Experts of a small language model: 13 layers, 6 picks a token.
Below are experts of layer 3 (counted from 0) of a mixture-of-experts language model. Rows are named router (the router's row for the expert), gate (a neuron's input weights, with its number), up (a neuron's input weights, with its number) and show model dimensions 0-223. Each number is 500 + 50 x the weight over its row's rms, rounded and kept within 0 to 999. Numbers have three digits each.
Before each expert's rows: "comes after" lists some tokens at least twice as common just before its tokens as in all text. This comes from a sample of Wikipedia text that the model never trained on. Tokens count by the router's weight.

# expert 17
comes after: " in", " In", " tr", "In", " St", " on"
router:514476570535567468515455526583525551464526417494535517459433547517477525606486472452477454557438515525518505560430607404501546448395504526537414499387487478547499492425618405505428495537462546597519465462469514612489440477521395493488547484516539528438479545505544472438463440552507491470448511469545461494451648536495502468454445547611535552471510541463458487546510521470399479493450491508459510484542479538520548532487482389475398498488497491540449558505578372470506375490492455567433559502433577446466463505458487456511504435524517522453447500563475519511498412529559550435477545497523554544510543406449531487450531463542509447527587560556516463533359554540453527553545
gate0:484522485504513535466560597524528484564469396506577478436463542489410509488534474505443530531439500478408571439534510546543512487514529532467435483477490394450445546499486553458469539462464560513555480508472403435445494529510543470472585513444531556373380500408477515481500573526506429531422553509434554507484604545549495543430486499480396438507580540462513493528575502515496489449411453549535488552412481517504534540555482462509476457474530499454499507510464531401440426490463400507539608439378435481553536612541399533411487453472484551514433470578515442378510496534647478499546499463409525550541558542591487420498521478489514496459438542490516467444449513454449534530509
up0:543467545444618578498505489531486442501482399482567452517498469527506508484491462599397577516387523542520438527454442493533504458461566569449633516478478502504585497440473467534464505518496511463493424535527514483444451474459498523512381522466483453550516528566567576487477482447573442474419381457490503447496540578536511492502568537520538553501510464516552549481512558427515528498444543474525492479521450482467558482478549379552434464458530577492470493572464443469493512345536443607510544428337510411516575475458453433559513449472491450504476492447489518517495510489447531448491604550458467530509503469580525533508448464444516533483479460513470518421409426570375564493396
gate1:589481538500489557455584570507543465499463472534566616520442482428506397552432514500532532532478502469443470466525522462459535520400495453509418535406438518448634535587439502505523415515540495547522515488564488383438618482501487414487459499562550417509483487466588462448510448485462487434518517495500530392469515512520568400547542497451437440472524555407503442542543475480485500524478440449496594481454549480476489474520596424555494515522462530465542416550501453453573476507503526514461574486553451480537557425496525562512494561450521558524476490521415429520506467489528490482533477520450548568499444560488441562520537380558480425605612475523502608494585508442519407599483
up1:516600551460446473513445552526493430492578531431565501433610538424414429635534478548506529507484560427529466503481470496516545500435381575512526458527545550556490513445451541467563505547455479499544485384423497535451523492480606414465451447503561427431457560510508460488471476460501422495574515526574496460560532437572519499531411516608509487453531545513373469444410525555540474580448438544478515521464479538378514519434444526454457506467483526441440526523401579584504476523504486488490451431487556544531483407536416451526457438479553499408495548459443559565464568509492468583429483454466502490437561518500500467480555495513525511579537406539499492521473481425457563513553

# expert 40
comes after: "\n", " (", " \"", "-", "/", "=="
router:572472624555564472433464464494507579452556465490537565450459502449500548519512440451384445564453498557446512504455454468605460451418542606507506470509530460564516542437560434527485491462472548487613464484466521488490530460441479534414525548430484442485537548442473458410548531450439578515523549389561477544557458509489577502524456524521606545420557592515533487504509543434506410473534582527438386494487519473544517445497449427540450467509482476442515532506535462456523444525466548528481470541362543442420530499509430478492441465539416493471489463544371521470472466580506454495559567536471513566541425580463547477422533512526543477597476464588550552596453534505543501520472
gate0:571508507437545473418412349504532464515443557472471411467536490469580532521508593408477442474567524541430512537499534486525425480486420491552490523547483523513439438557484477465490447575505492462519524405559580511476514543412522517527501568469453477539475500573550560478535470531488547540542576455521511513559477382498435592461598482479467462566457507468487529366476554447447438568542534496519465543536479420531544511381538369513530525431514458516458419570517434506474533508564529458543461482540584444452575576596437557516515584547461519469480439533539525447537469469519484485478561469435384478458491542426480466562472540460509502435481406575474455416547497458428451500467
up0:473512446615574557529423579575574503465573452474490566514493479489475424493491463531479472494489472508529503502539582439446548509566484578433497452428474470514525523520438461489516500435404441413464537614518433522480585404424523462458585498557431564511414521409471471482440460431454486478491517520476596500472468526468461472544511542520452510535545535459441533612500471512487569519494473504543489398531526594465472428453520523409525550489432471573575509490490510564502604485474511541495452464482528544471508477403572533455517568501544510452606461508445498527519416442603437481531375552549582520529549423591528517505463481539539518556546633544527573450490484558492598553507
gate1:559504429552514479472457583352592542432506429411641459548546610442490569489541573437465447391515509486543560537543520547537456446564468486532522512438447433533437531474510567546489511403591527456407510562502544436481405561537533539542433514505435521455505525474575574455458544527479618517498443525539477478472452534557459488507573534442457517442400466457534529565497502486602505534557497453466471427507483481579464463519478532589467516498548452519512593500434502514528500521582488605462561452575473479507495475507405485536547573452458456414548479427479477559499565499573451494475507433569494448471487512462500519475502423519427508559484516478530533595600468536516522449505
up1:565520430477556528590453447380453331515508490513455523526440516558500458550510529376527536469572449561520501524379507436564504513496446545491529429479467539502477539522414546576432570429374498502489490513532571452538577548467472562378398539350468443507442479461501533560366526540446474503550462466528461440553463508490440431482540514494512527551462495559506575475534488444462500535547618539499473457472560539570469492569526525566531484474537518502514510544484527534463413539508474536529546499556454528469521489473402560460572458549483436418512524465511627472593521474436515462502533425500516545442471438477498451514504501497512481512498444455499471515443588430473586480531

# expert 8
comes after: " F", " f", "-", "f", " P", "F"
router:561454550625524485398513473487526567477548510404527528440455536529498527497453522485461425555371461442460425554433555442485531470456524554548500419448474502520503511456547451458425421492464537537570495448407446506490456353442393483401468443447472403483559523414511481515508427457349491478442521451516463529519509482489518449405469528589573512507436494553441481549586525477503529445486558535438518481525481571540469492398433433494446523439465507469523501613532499461498468501540394511444511510516497502468516454513467511491497527586482526483450517572470573479519475533511394451520556511564521566540452511546580505496475420482526483546511496623518542565405591486541500513566
gate0:549527528596562488524475534442422500476433540604521488411463565561430480509522473595457522494603556499547553505590499535533513515514617478543545534444512500484465483526429547542480554563580412530485547403555513490507558498440637484401521470429457409525499491410487492445483550414495457434540513482499505467471441551506513538537483512515486474434499533465582477537509506513535496463466483445419518486492615489469536500495480486452512495565494519554413368509447537502509582549515509466394438497457560468460555425473567420517537540464472476407564509463416567526440526547553451552442525605494562549494533467425621512438485473504444575503511553503517505554433579390421493529549
up0:522456477548502507522541419573601469423519472496500561574603507542529487540513525543559456492479458506559567624484459496484585556502438498475474526568621541420498482519484533375479484502475481505482498595496446523497449468501566557455471532555403429511570529543463552515463504438519453603527502500551474516613518362496573519498503492496518519475476539487523530506506476541520550496552507536471469581488541445521469454511437567524515521493418493509460482391562414551498527472513532551579499489409560501504512339532478485553479554453453461511413434547455503470545510478541468510555523469569561430502599445529481524576476580473452427441606517396539430539458620505387518456520
gate1:501467496495534531479435507444436524484527515490513495499346551552487500484517582487502475458429547539512481561610411482611457442514428563452507496543471481505462463486509490529491381487449517474445442471469400468592397469466436529561456492446520548457529472448508475553361492379435514531533483496500462531510485474484434497524453579491535487460507509476549516489486596463526545544514598546568490472409434481494513565534432467533574553501474503538549537498426512416463509494525607503500553350545522488470558428417393520458466618442500521564422553526504517536526480595518488454393568510518478410536438457466530444464516469473605547504483494495526564490396506487483476460595
up1:435458528502529506458430460487484535494433480482533507466523422473499457486463595460455483469495440468468569545623499506527416542541455506539559596510444431536529479489521425471565422525565512547437498421517494450511482554411526563517425548495450422544593467543508603496442475509492517557481496580454491510634411444472471463412460526488625500482427544427466530480523535379574466540545521513452588564515527475463566502549445454557445512488525440401579558446490458454472514540469455475537566502484453550472498488460519463428490549386526480418617517486581588533491477570514462505454491600505469608494547412545434564517504508480442558546489481512596494530461476472466472512596

# expert 38
comes after: " T", " t", "T", "2", "t", " l"
router:570429540429528503450468577552512485492542486566593593383502600446468576496469540491500443548500437490494479545489567488537442479483556557514469471486505436537521468388464471438425508478423531541515524551520586566475402495443441433475556486508536492504512565431518513418497398472482597484466520502506522591532489469478594521451554496493536535472461563470414429456531511500462467420466546520436397494544418480501546421490446446529465602491537446511459593623551466353541431470562479499427481487504460428468393495507519518517507521471467547492494505484437513443481382577532451454503615547486589519431513576470567511480585527513502474540501479451455570566464473554516460526512
gate0:547462551431513465453439511511431432504539454451483552430430495468478534463518467485562524521523523474467516510584576468388584498513542513606518593457437456468540532547517537543412463484464593499533494443451501539494483473452428534424486467443412401451500485494566522575588435530457523523524509513528479421560415458468570441469560603424522583490488516453532534451497541557526515515558448496474602510533500465519590515431591449443469492548498451486371451537530555449603484443414508483491520506497617481365465444561486466559484496471510491635490517599444564514480444574535472432492495488439557502538510551549514466437473440506490582561478460522541499424522559481471445409510
up0:496471468473576514539445535493448533504540541488472468535488458557478546530576535426511518495374532534457436626462498482524467477406487508456479421480548592440504620480533482482508489482440495526438478509492398506495498493564349587479493436509598551570548523580465462514541540492488513506535485446479497513538507501491483540469490495555572563522496482519457454473527403414492507532522565522521499525597405518484588558476570484482529452548520520494558646501584447624492501472381409418488455538434539562505432570500523515475533573485522531486497465567490541515526545530412496483484457497358477519504469518517508513529463509556518636400536541484553427540581613526467590479502
gate1:469481523478510488593551517536425555549492580482559446505600643514467555566498477531408561508567441563532497474491550498579540384424540491599435638501539394512546498517585465523534469543477425548495512447410484516504551555503480520559480490468475538549495537498484530482452533506589485454409462495434525506456458443527494581493385457468498481492543534436548490547458496488539448562451533578489426444543500546526543563455499461451484586495568411491489525518384542416425427589549432467413481481510560556577554573490467489470512550499501498509516450494520541564472473472528527488497480489539564448460523483584441446495412551577413498509429574460411547522513471527483596424487
up1:500630556533404565491495490537572399497503434415470482559540584460510507531558477540490485508473535509536557532414506433511535569536496570475493615471560440472521541533477524450584529529564482490494541520489477569500554537539462553550488479485510528548548431435469563554523492540551419485469512533540528439454552468524465468463492466445437493548497598467507374577506525371520455498554528445569491512437583478507572427491491485559511445522526489391470399550454485479439547496526474511525518498478482458541457550519526516456451552501486572389423606527564523548573467564535568482503550578393644491484608470474540461475478389468575501445465467453556411598530489459481491503477

# expert 53
comes after: "0", "1", "2", "9", "8", "7"
router:569527514536506519496366510507614521497544427505510580497521557435523545521452499455464437551483508535452502480375519459517492563518511497586441462472584461491519440523554407353524482395463556444503599477525391530539515544413482494523528492474545477453484522403529477463470497561408521492461518413551486535581566464617530409477437555533574548506519519554481458539530524501472449464462558563490452539478419448505488388453519408570413623449496420551492580566514438454550504540540465481474492508482511517448419519425454524512508517514542530472499466549467569438367464597554475503529494495481479513492470496518497506443494562562492450557632460515522506455436540500550475538528
gate0:538469550427488555437539437537461459501476460470422544430485381576571523511449477474451465577467430486480424452469408497492490531537498496472495548447517557550472633547513443575468476456529531447494530427570530499509438474452452399476443577509531575458431467507457614465482506547514613466525479452512486510506457500523534589635538494436461567486468527479567431604527416464487455492563479443433471595547411515505539582523483491549561473541569494588480461539547572470430458478521502407425592495484507450519527433446527419440472482520490486455513505546454541400535450421566410463560459504483499499461468491475489565508442500515447526555541477473349539483504516489505398504533
up0:522530437403528536429489533474511524474473485527572448486440526493561514470529400525416564526487467473566544470532446430585514566503572450592486581480483469493527462575532453511525486432493546571610498501523422637504599589442531513529515398402491522468458511418556471405462601499438550469529534556548530514525502438473515409511548468475429491512578467505528471497621489494528506566508503484547527488461484564468527363398505486594578493530439446511444481481476498459530503487471516585519466523523594564534445492520613456515487548478540513574561465544537383435505426537489521558455527486460519504503499522544407481590567440499554455412508531571421470508542534450530468559473
gate1:523588488493556489463461442481550437434610613521509530482514386473524404497483427486464452500473429534494553455497543581491459467427457443518527507473449467390542520532493439521412526494514553461479417500513518546502501532458475473482577537551454465458556432468610446564520500557584561457490504501503449511507553557550458514509422515536417552514474586456473567573476523501416548465453510495562510312460466490482463427462522606520503518577501451501560479547566478509523523463521601505460531481534545515496508311518478390503540501490501511430425470614437558501495486542520480475530377426573579515440537467495513496482485457500537508515521547505451588535472553515451581498546
up1:519376486526546569442463510442559386439504523462553443424499574489487506484459470512482429528556547482564539554502489526520489530448495554425477449463412570481523588537490543530483493489508512487464491461469447536405546426560507542487526479368565494516549548545512532432509533434511467525469427454470544548476522443492563482579566546529434468527432530428456499446505611554450533462439539625529508465470472515459493488511520510437576537456538520469512553496444469542478507385552526488588496512456468477457511557578475521402470496466490561516501584385620490548447488400519463496440602484506554491494448515545513403468511433510557406454362427383468547607496530471500448515481

# expert 35
comes after: " N", " L", "N", "L", "A", " A"
router:564459461533537442468467435596504536416560437529516556414504481464545560570406481501460390601524539519439431523449555499498493445417548563518524511491549429492566469536561452514497587416438552470525635560580434481560580487459478497490514496441569499465449476415541456451489483515478542482480544528538476556617526546458549453449457506483513511505454540528536457462509540485468458379355561545482464531515448421532502438496479455575529484495585428452482513552525396493620491535471416506445483516499495537458464546497547522521493497462510582443485505515479473470522506541521447474471570490499484481457532548516501427399587551532485439534554564592400475481451526625564482520406
gate0:544460533458450544549499462461463513404533497516422466413494544499497552504514544415463494536542483447519490535541496482497552521435500436581507542515509499560525543578468464535478494529486417506419544523502418560518532537491582472423558431515585493407475566444490512505554508560445599397555519480486546528495628610425493502450486550498527573511456441531494576493526508470437427385460462501503538576492475453506528487450504489554566457495532443454528548510527462444479486452457550537427508493473558520499466534491541553565602439456558483462559512482521631509606379574533447494477437530516495505487617457601396573439486543604540418514429506437421523484489442429397525444507
up0:440537528421510514513583441475522558540496449441553443481611512510519446484485475499509415567495522523561465500525517447464571528474520476467592549439476461480630451466533535436420499590515482414454477433521495562499556435498542387450624426512607472459554547493549581538459484530532478579468515496585604454435457525557507557412497535512521537528426467552549502500524532497386522427490409520461517566558499492464496482469432482535503501439417453517485611479438510513419531536411491494492469533565480552463579508555568509526400460532613518526465459509508428513650513458451545524575441564488493539501545484442431465434449519481507486490558534573524553397514450485484498499446
gate1:536597467519519499511496419494567435545581516526443413497518551478560543483553437535509530506524592537493433458548548519462483480447566578458586431530455560509487479506563424471530525486491480529571481590382466456532574456453473574481497558507497423576464528509474416463489346541505444550444470471534550494477550421488490479613561494538507552509471491629355515480546501566549435511424454486480465525552499478566542463541581499480507429538497485502595511528521543537572494467461521514467429509498535467510410521464435528444488532448413467465388504490464482425464474450510465427475457606468488454506433557452548421527417509453546557472537494362585471511546546500508417554477
up1:510443551480433518555502506414431576538490502561456399487482489520562497531615591458468448450460502491543537541534474569528542593535525546538392548475537443467451504548496402585492508540438506445508506436526644541536474443498481458460466552490477457561524533482521547518483558406420547425504558585550418501529460553483536506506526531367386552439485521456436422475486513578490424445544524419518506429450419550458522539516466496537492438457474550403513496567521532541479508445537496533451568512588535500462605566466491479475530556581463509524500417560535517517449412484431520584442431374460404520525483515517541576493468503493516497511459479513473517479437540468430540535395

# expert 27
comes after: "1", "9", "2", "0", "8", "3"
router:546474535540484455427475444573573497461644475560513499454454516456593530588430527479475487539481534512473444532477546462500495429453506520560530492466518426528549516515551464519547504397473490531546497476534504431494451468421439420403489488458523376507499521382486479470505517493443563541467494387562493544516591490543537429495449539517520489458580542501502456503477477516466470457552486506424454484437393448525540454512510425623467582411486491499470574577514445415558486488637471477480445512493469527511490464473430500511457454514483582471454519594428588516470506603521472529458558484526466514496475459544606468453455594501508452577622511577493543606411568515549500532577
gate0:463458557470537467461486595554524474464531439594459561453526451502451436425393446496460382477489587533496555448452542494600455458493477517437553527516582544513502560523499541527531455424538577515562535440491519490540505454545485447497471606507492397511532513452518477506546487562500512468490505552510592627543561488606543536551476444483510531453496564509548538599564469532467477514467480450399501441472530476432534404510460571513404514435655469529443482437479455452497457470416474516583496545490480552509463397538421554426404511413439508435512470466462436441534563435506444512517464383554492521464465406574489560531522526578464514502514550437514487457519529510493527506569
up0:496475454574516519502568439577431464537472474455498500484470620483433525461528530556535523486550512555540423470524527519523528497484504433477579490539474502501537519541467484471471393517507465573563491520404560469530486455444549506422473470515566561517494500491422594545444519565499459520593589495491456449470497510422490380457536572472457500519417446455428488531421526473508418501445511432467410555527417494528560554551508377435557505390497434448473524488511519470506555486590527499454549530432436469531512494545552450532553590589514414597484517432517608555533476547526475578452555482455514460563432435503490450463434460535426564575626502601517540492560522391459487564484
gate1:403559440484510469543541533509484566524450466497429533525475561495464562455611423474492427573509554417508493521481530511459495522481526511471482448479563470503507449564530457544490505390418465449564534472531514539483528567595612439433468467469390482511497603491496559492544480472568587484499580407462534525541539468570558543421510512508449519485530588553564477486470584530457492431511479531571488563528535610512501464548530530463494499502498443451509492450404515500559511437598441501613462466530525491530447472478563414478516571508581501572464584428461573506490466452495501551451448568500523429452485447472510447455655534561463525462434515467496496383382410491416496473542
up1:520527488442469523552444443576473535548619469444491522475476465505537473513497544533467478553383482557469505566530446503540481555499472466513659600386513547526476563514463453494525528496520474595450405526527542567510541571455482504461475529494580535445533456513513503450549390499519487424517576575484472532470441482525473483528468487449508446465492604480485506534438487509553559546477491493506468491416445473362507549543450449482548406515569578532487411567533541490586519524476489487483531412452528550517440588509549478501493453510574487454525406483313459509579507498507539440519400410544525401610483537520546519504504550415488526525487527455486559544624506497462574487485

# expert 4
comes after: "0", "5", ")", "3", "8", "4"
router:652468445565568388499436491477481485507550503517559530423398550502471592492463489520347514477418461524505439514443528490464461546455514510506472534462460446623493368463536500360474540475434600499522484528515395572496535543453437476477532579474425491413454491475502463440488417526482552477519529457513434535525515475538515393454436545560573650445539519507486446541566547485527497479426563515491486573489476415486609369502427454514492455490493496475526534476473410450497491465565512505459460521469482518461467526425480521489504457519489464463466556567438532484488458564567453448516550447565483557556454528552567488414522514516462493550532462517492523491457519570568555546481
gate0:525545525535502562503484524452461465450485507411475473500530513498452447516565447509583396561554505403493453510469509665520442423637513458507493545478429518497550516563465448545435532458568552496522454453513638559559488414490539541432439552529487558446515452473489481452438492522533478492485544579506524509456532396539371480564492472366436466459407483486523426470536530520515516477481440524540549563524451548572537428536494486529530518455505405544464441505485437542435594584478468527488539520527512535535529443494534484492463491434577542539461519495451545460538462467448547543502544475531427518582556505405606495554445471600483405504495573450495581497614557579477483487497
up0:549479491554543507485500423574519355517542539570558546469575537561507538502487529515524560441503508494572398476501427345458570502410504501471642460495526495463507493516542547486446528541509486482528434549497544476606527503552513491465564504501473524433472426578526545493485532490538533464490455441612492578558466445437494503550538468483539502472506469475490494569491333456561550496386451526378383603626547443474498483489486467458545500462491540458574461507478413503524485488530455455463490517461417502544443466446457472486464484547569503496471453459515372558473532509524467445512469551492531372467494527468444492543521457425408558508550522528464463417466483521504451585495
gate1:562579499493577531453556467416454435490546610485540472436524489558468473525472494357429445498448555458400572616488504468430504476536451579437486471471590498597482515406449540396510474396514493517543482518449427508489473513491502496527558547480428466489453445541420595514466525476527533464467517451529514492448586401455552396528500515527546507446399479476453569536514403555551546420526466482507543426532407491548535525487465479519515424587585538565534516472519476435454508409569419545482492490447500504479527467550514516588495502519496513486524504578512483570519531478462445494548560503558541513539442614509544475428502534440455519560575353523474457508498507528558509590549
up1:515652482558506563530504507412497538462492520488492505497540479484538474478504498452576459492512489472445507444543501434497470477540508522421567481581535472518538465555471541407451534435531587586569478489467547529390435576495512462504498568493333510454533426533428487521558519534454549587455598448560440544516436487505520520534495487511531551415432519543569625474504520492426383544491492466501552508390380586470565472591446596378444439504486490559563580469542505483595465492471514552478532482542547472461422433588568472494465466448509507583541554497454540596441533543471469453524551507414442525523494541540489528485482572520482513562465473485490463544478548573523517468523

# expert 16
comes after: " the", " and", " of", " to", " a", " an"
router:553417497505469478445464360548541480459528531415574509458495567503541545534573437447480482463492419527409454532452508497539476466476546492549401451452533494491528451409560496444521520472494516512523513536539450467555424474429434573465550510464481412459550510418502443426435496453467588517416479481478475573539573488512513458417493644553511515457508519589503461453551559509452518473455620514497505465554498474563597442484462399509461525437525506466550535578607411486533416632542455493484493505445452473466447515498591485485419489565477505472484462564447536451466459527553473506490510538535462509546402587614518524455559471479562497510537589483480553589484540562594564498477
gate0:535569506501465475494513505523518526504495518475399467534465370568495490435495588451550488537518531417452498544459544436481450473542478493530543464490449669457461536531482493513449480592577504562560483558541460498460486569551537480492505491554589516448538502455605524551491515460471596340574437500570407540455454554470547499532554527474402568514442479470467456574583545561521586571457498495474562550509550520570398456499487491380401396527526506466473478532431573492468420445465483466490558581550495515532523579478466486415511532521502515592521561475477497488479512558508529484392578427538518459563531556480502516477485442550581434492524515425480551463519461566569451494439
up0:534484519581453529420394491512545426516541550428465416515580469570506561533602519507503546511488548473467464476435453500494512465507422547479572526462553580429517507649534532416426527532454571527561444481525532447567496459510457487569432497507469456587571509550529456505525538427434546339471494451536466510503588560397467505511451489435460523590518457494484511462502539508514434480543550481467505473628499569581496457487468477437539470523629575508498483443439492478557579523490461497471505499536471509519498449538432422438441509556580504469530482413485597495518484609607582536464461515451431517496519536532523584518515476491506461533642444486514578522530437533509509444473
gate1:467402570518597458508485480473469496501468505504518511504579384513512421505529548538460471530531588482531487386540536595409443571499527496458471509536498510495447528565417448485470457588476441494422493495389505472539526496540481438477513521498486515468466486557568490504555493489504490446584542497465549527489521532482530524433438481496432522549559506459559545462491531472427439490481490511527375520525523567623573490441512442385489431508501523506523491545575473552459485562561542525497512463505392461396558521422431487446479523559576599517504512504493496518554457478501523560500442482412515463504507449536541551440542584439484582448523487489528721375509511612488449550420
up1:469511513550527531363555558453452441587468528468430509447494504512477573442499461517480511490483582442634593617437431451464459489513499498545548561493475471489474581452497535538461441524542454500601554566524549461443503534504464527461449535512436544466444631333576514498499486521470483501526526481569467515577474480519439500581479551506505443484478509497534431449548545552534590467414507416501517486461527466467433428505538542534494443534508549493528437554454525455528522509539469537493411498517529532426499484392514493559525471517559560465451520403470506453487436575471442524550496427538475557395679453474495499485562437497478516615546458442499526513579529495565518456415

# expert 45
comes after: "-", " (", " P", " |", " O", "–"
router:534425498485451404393483432455486549457518471466522546387449580536540537533473482514447516571422491494410473519488515480499451486455590540448515454417565438526499504412521467385527457484496550526541553417519555437536470494450402528479598462512478447461547485445541443467518483474374493466470504445567445590523495513477452459489454503480494541566471526513513447464557601435386504542516512493513439489503441410534456482446464507568479514486520529531492485630564470411562457482501473518389563498510467545399468478409511501513426435496528569417519436464481475534447431671514444491458522494479507495536491514484534481422500541539466525571548493517546569585419585552554544562455
gate0:414448509453490478474525538416558560564448589508447555440496540471482526370451498476509467404450511485502540547550536504486418470531463499512477525411396477484515507475515506389476530493477407468533483506460492443576407544402509504427540433545414466491334549449490442485539473533497524517481590496449417482419605529561475553477482470482539483431432570446535516529524540403428460561494513538560546519522415497541468523524483482530467396452515545507601478508585495496551437557485591530532473515457428462508461600484570537488505551490605406436512561515503487412531451425519468564570499471432399491475446482510475454512531507553494554497433532487466564559427568491514519480432
up0:491559566413506496471544515490535546562555442532544384468510407495464419402459529466514504489393469480544514517437547504456507496437542343504479549479492588497582466420541567507520524484455509480522464522532470504608405446484522552573450464510494443462500466489561552537476470444449555462502545479478447530504582500599487497592510423500540422552547586584472542534413501457528553509495442484400514604562508519509438513444535490429519504542413496486607511501500544466533462461513567501422465531457470492545480513536502609464468533467540520531573526496485467567449460431480575513493456569525544544472555503455524452544471544526517480541513419576584458584562574649450477375516
gate1:473417524497476536570597462473405428392523514460458488562513575556443428466521483423451531529502497483527531472506526542546399434449422508501478460475526532526528507571548513501559463474547484452463499556560534437422454526439459507452497571377510469516546505389439562439474478507452438554575469457593520498487522528575509494539497462555516528548432494551496586479533460454456479479581515550510472495392693548461561546462524519492402514441512488521503510459466613485409515557598522480556541529509486489493477539509526486414525525448422438467613476479516453455557513530524451505482545432512536652463400564516431493478490489512452440591494586508525505489498465479575559498570
up1:473578544503450434503552501497517498544552476478503461448465492519473397441585534491537551572563456485505440484553494429546514508468485491565510480408547518524615448516435510486512525529520581544455452524502498528555463549574490463483473577462544372475519586512608436474498469466512533488520433504527537518540488441540374409503536431581501529559369509502518432485495450504510530518527430498475549573505566613470491537473601481392506518446406451500470474498394535454584478466529628463524383439449502559512522449577507555541465546483564568452511418562537550570460505519594481555474430486500585564482513491530415447540540452562457441407525465598521433510496524543503492521496

# expert 7
comes after: " m", " p", " a", " the", " M", " P"
router:497446534548540483438413434521522537416490452524572554456461596532519546498424487459488447494445494551334393484406480508509529490456589484512520435516491466522551423396493465474501468481473545489568468484489491420552460456459412524529553524450445504491473539445524493440488486442493531524428532448528423585475572515537524499424443518517584529476532457592496509504521549453507488494431595584425436488511450516547480434477456473450425552455553462426434519598530395484461458528507468515514528482507431493483448475499447502565538576611426486481483542580447587482532487540505517478631584564556583537550516496533621525487516435531529446495592496595543569561488506545524456571547
gate0:545554474483468518500479563534546579535488468475552610514548481548477529571517475357490482588492484511445473523534465580551502573540556401498510566483493540569451408482516420494447504528449554520591468499544461447466453502580427494477520481550413441539481507475547522537607495570446536552466537441442505445494607536628436441417415549519479466507515466442460599559500458568546548495455521566576479454500476575450522473477484578555427542507478517537464513533537517475575440567476521521489593469501569533494387563525515457495475517591507589527515501498482545490552446530440427501450516484515490482614507440482479453436556458498483534600487344556585494548496466610503504536507
up0:532488582542537550486538414409543537489502488468515554434505534501568496544480406509557506572592499485479553511439433500477534512431533536492545458618474596480509462553513490518486488474513421497423516439492388413580486410536525583554517446494571434497551556523455535440555547551544483610529433463472474499493567507475437556481444593511383507495532480406454582517500557522486476460520503430497528525602475453515505520543484479512500525461601429503505481527491479506392480592493514547509551361445465490485462458580522444453527500479487491549445529539461488496494404468493534571544669579471550514568446540536564428468534501519514443533553393446575557506415490516546438522555
gate1:481553488515473567532468535526480492544583498515534522520480524471457533547499449559340382477435479458349457448545483468497482552543490525418500527532545550525591584527467475489499485523553565467491450545446567518499443486518537487498517537507568505515514531422437472461577470449401502515530469551511460455468426474509416480532530511557539587464509365458497500530493536562523464486500558572439480484476476519428462577468468456521547526657418447509508491568523476454532562549510590480535482536469559510554524572481347535483430672514494544500536476451558508504493404485458532452559576504510472423479423539425629556553543479461578460565509532531542486480464505485555496525568
up1:559555425524424496608568530539521456544538496470499516487532446486491477555415548514570527437433429531473450497521473441492491491534460525441565424534482552459575509554485474464520486502551352536503493541509462518485492522586518424425500493534604512553530489403550421456520576459466541547500476506483435539528492503524503409606366550503486408469443500455514546426437496487539429557459544514582476395475504447500467562607448526517544483487439552634486455470522447422515484571508582489562549509385500587482632468477458490666481494527436526461507548451503507448464539497543545489425516521493483519394499500527525420430532495501444506557551422486591496534509511484489486507527

# expert 15
comes after: "1", "0", "3", "2", "4", "6"
router:511366529479595392444496451588492515485559469489530478423415473385516549531459496505444423521495449512493450531473555451512538451467530543551496486457509412549533373450513381535511523473472512511553482502506554494501556479503453481312559469531532472446455530473565475418465449576450466538499574418501454555567520604583440449427472511536513479481557519493513471453478439462395528452437534618464408536494523377513550451510474495555448523441521494461501469509524403476578406499494471466440467466454431487468551481427484511491437499543497528445478547532409543498516465485500438442502520494597521592531425480553555490469516532577457425509548496570501582519429519497493480539498
gate0:465488524517500429457502443428553512505423504438503425510524417602502509506513557530426493551464476523485455614451551497503536459534493525426338483515505430502455474475463572446508505508588444541529538497463530453506498481429526471445537479441517522496488493358555568490462509515521484512463494437536503513534560441517527463534507470468538521507470545491488581509532565556435482465402552507480463531526628339491449450532495465519516340474564505527533508511521564572431501539466553491565572554483462535510510609475582612524443518566517560494522520517432503488479468535446482453479512549565412487390543478549541403515453493405500438501456503503429495536423595489652566522532
up0:463485570514476464557491508558476619582492487561543535442539606537502423546515472475451504451451412510556500507500495504513445510432502503493480427519465585502455484378465410552527494510469510581490451518500474494471469514534537501497570446458435554486469426575530584565554569397533533492455472528524567552540461467539524382486496485492463480492433485531445509478484540504387538507382528445517503539378565471404547611468384502500452527497468515419484428468520506599487489441527430479440595606535554472527546606455533519509553517493533580527508491608514542556451517439530417510557533503483532540544504412588460457500587596474504499556438534497505445470451566470497540417556
gate1:389481512450453486450500500453482448506502493548477531620426439542561495511507451530573566470536487556524456437549627506524527501427444485439493533455429543383534516513504512391399505423576545404559558434497464403461496438468493433491512491515468505567400479431526553539471527509540548490524558523457428584521569497499488459435368480544491510469602439576609565546466611560483524428516527443551461412553505483512364558536397543532459469478535548462528476477556522507573492501481523443606467508531495536499422451461571555482531487488417534520520532516483513465475521526572469492496434512556565474478597476584493472548529513487508553450437525567564450540534547550512491518504
up1:493524429498499500529564446471462485439385460430478513476464578520536481520456567458427524452533447498514572485476489391475581473469477557540502434479470454553448475446410529551483464573464457495555489503423517553484494514372478456514534501510492546434450348433503414493492534448558597502485487437639569379565489477507494579529492465495574499520378524439530555521488566517523497444462501512454487510536501551556483453421522479525640586492422591530545568481386528527514477531455403482534544472499482490496605452480502435512492457508499423492557434502422451483536492569509526397553503420527465510529536429419485535486470490435560431496503485500507467462495628439495501537449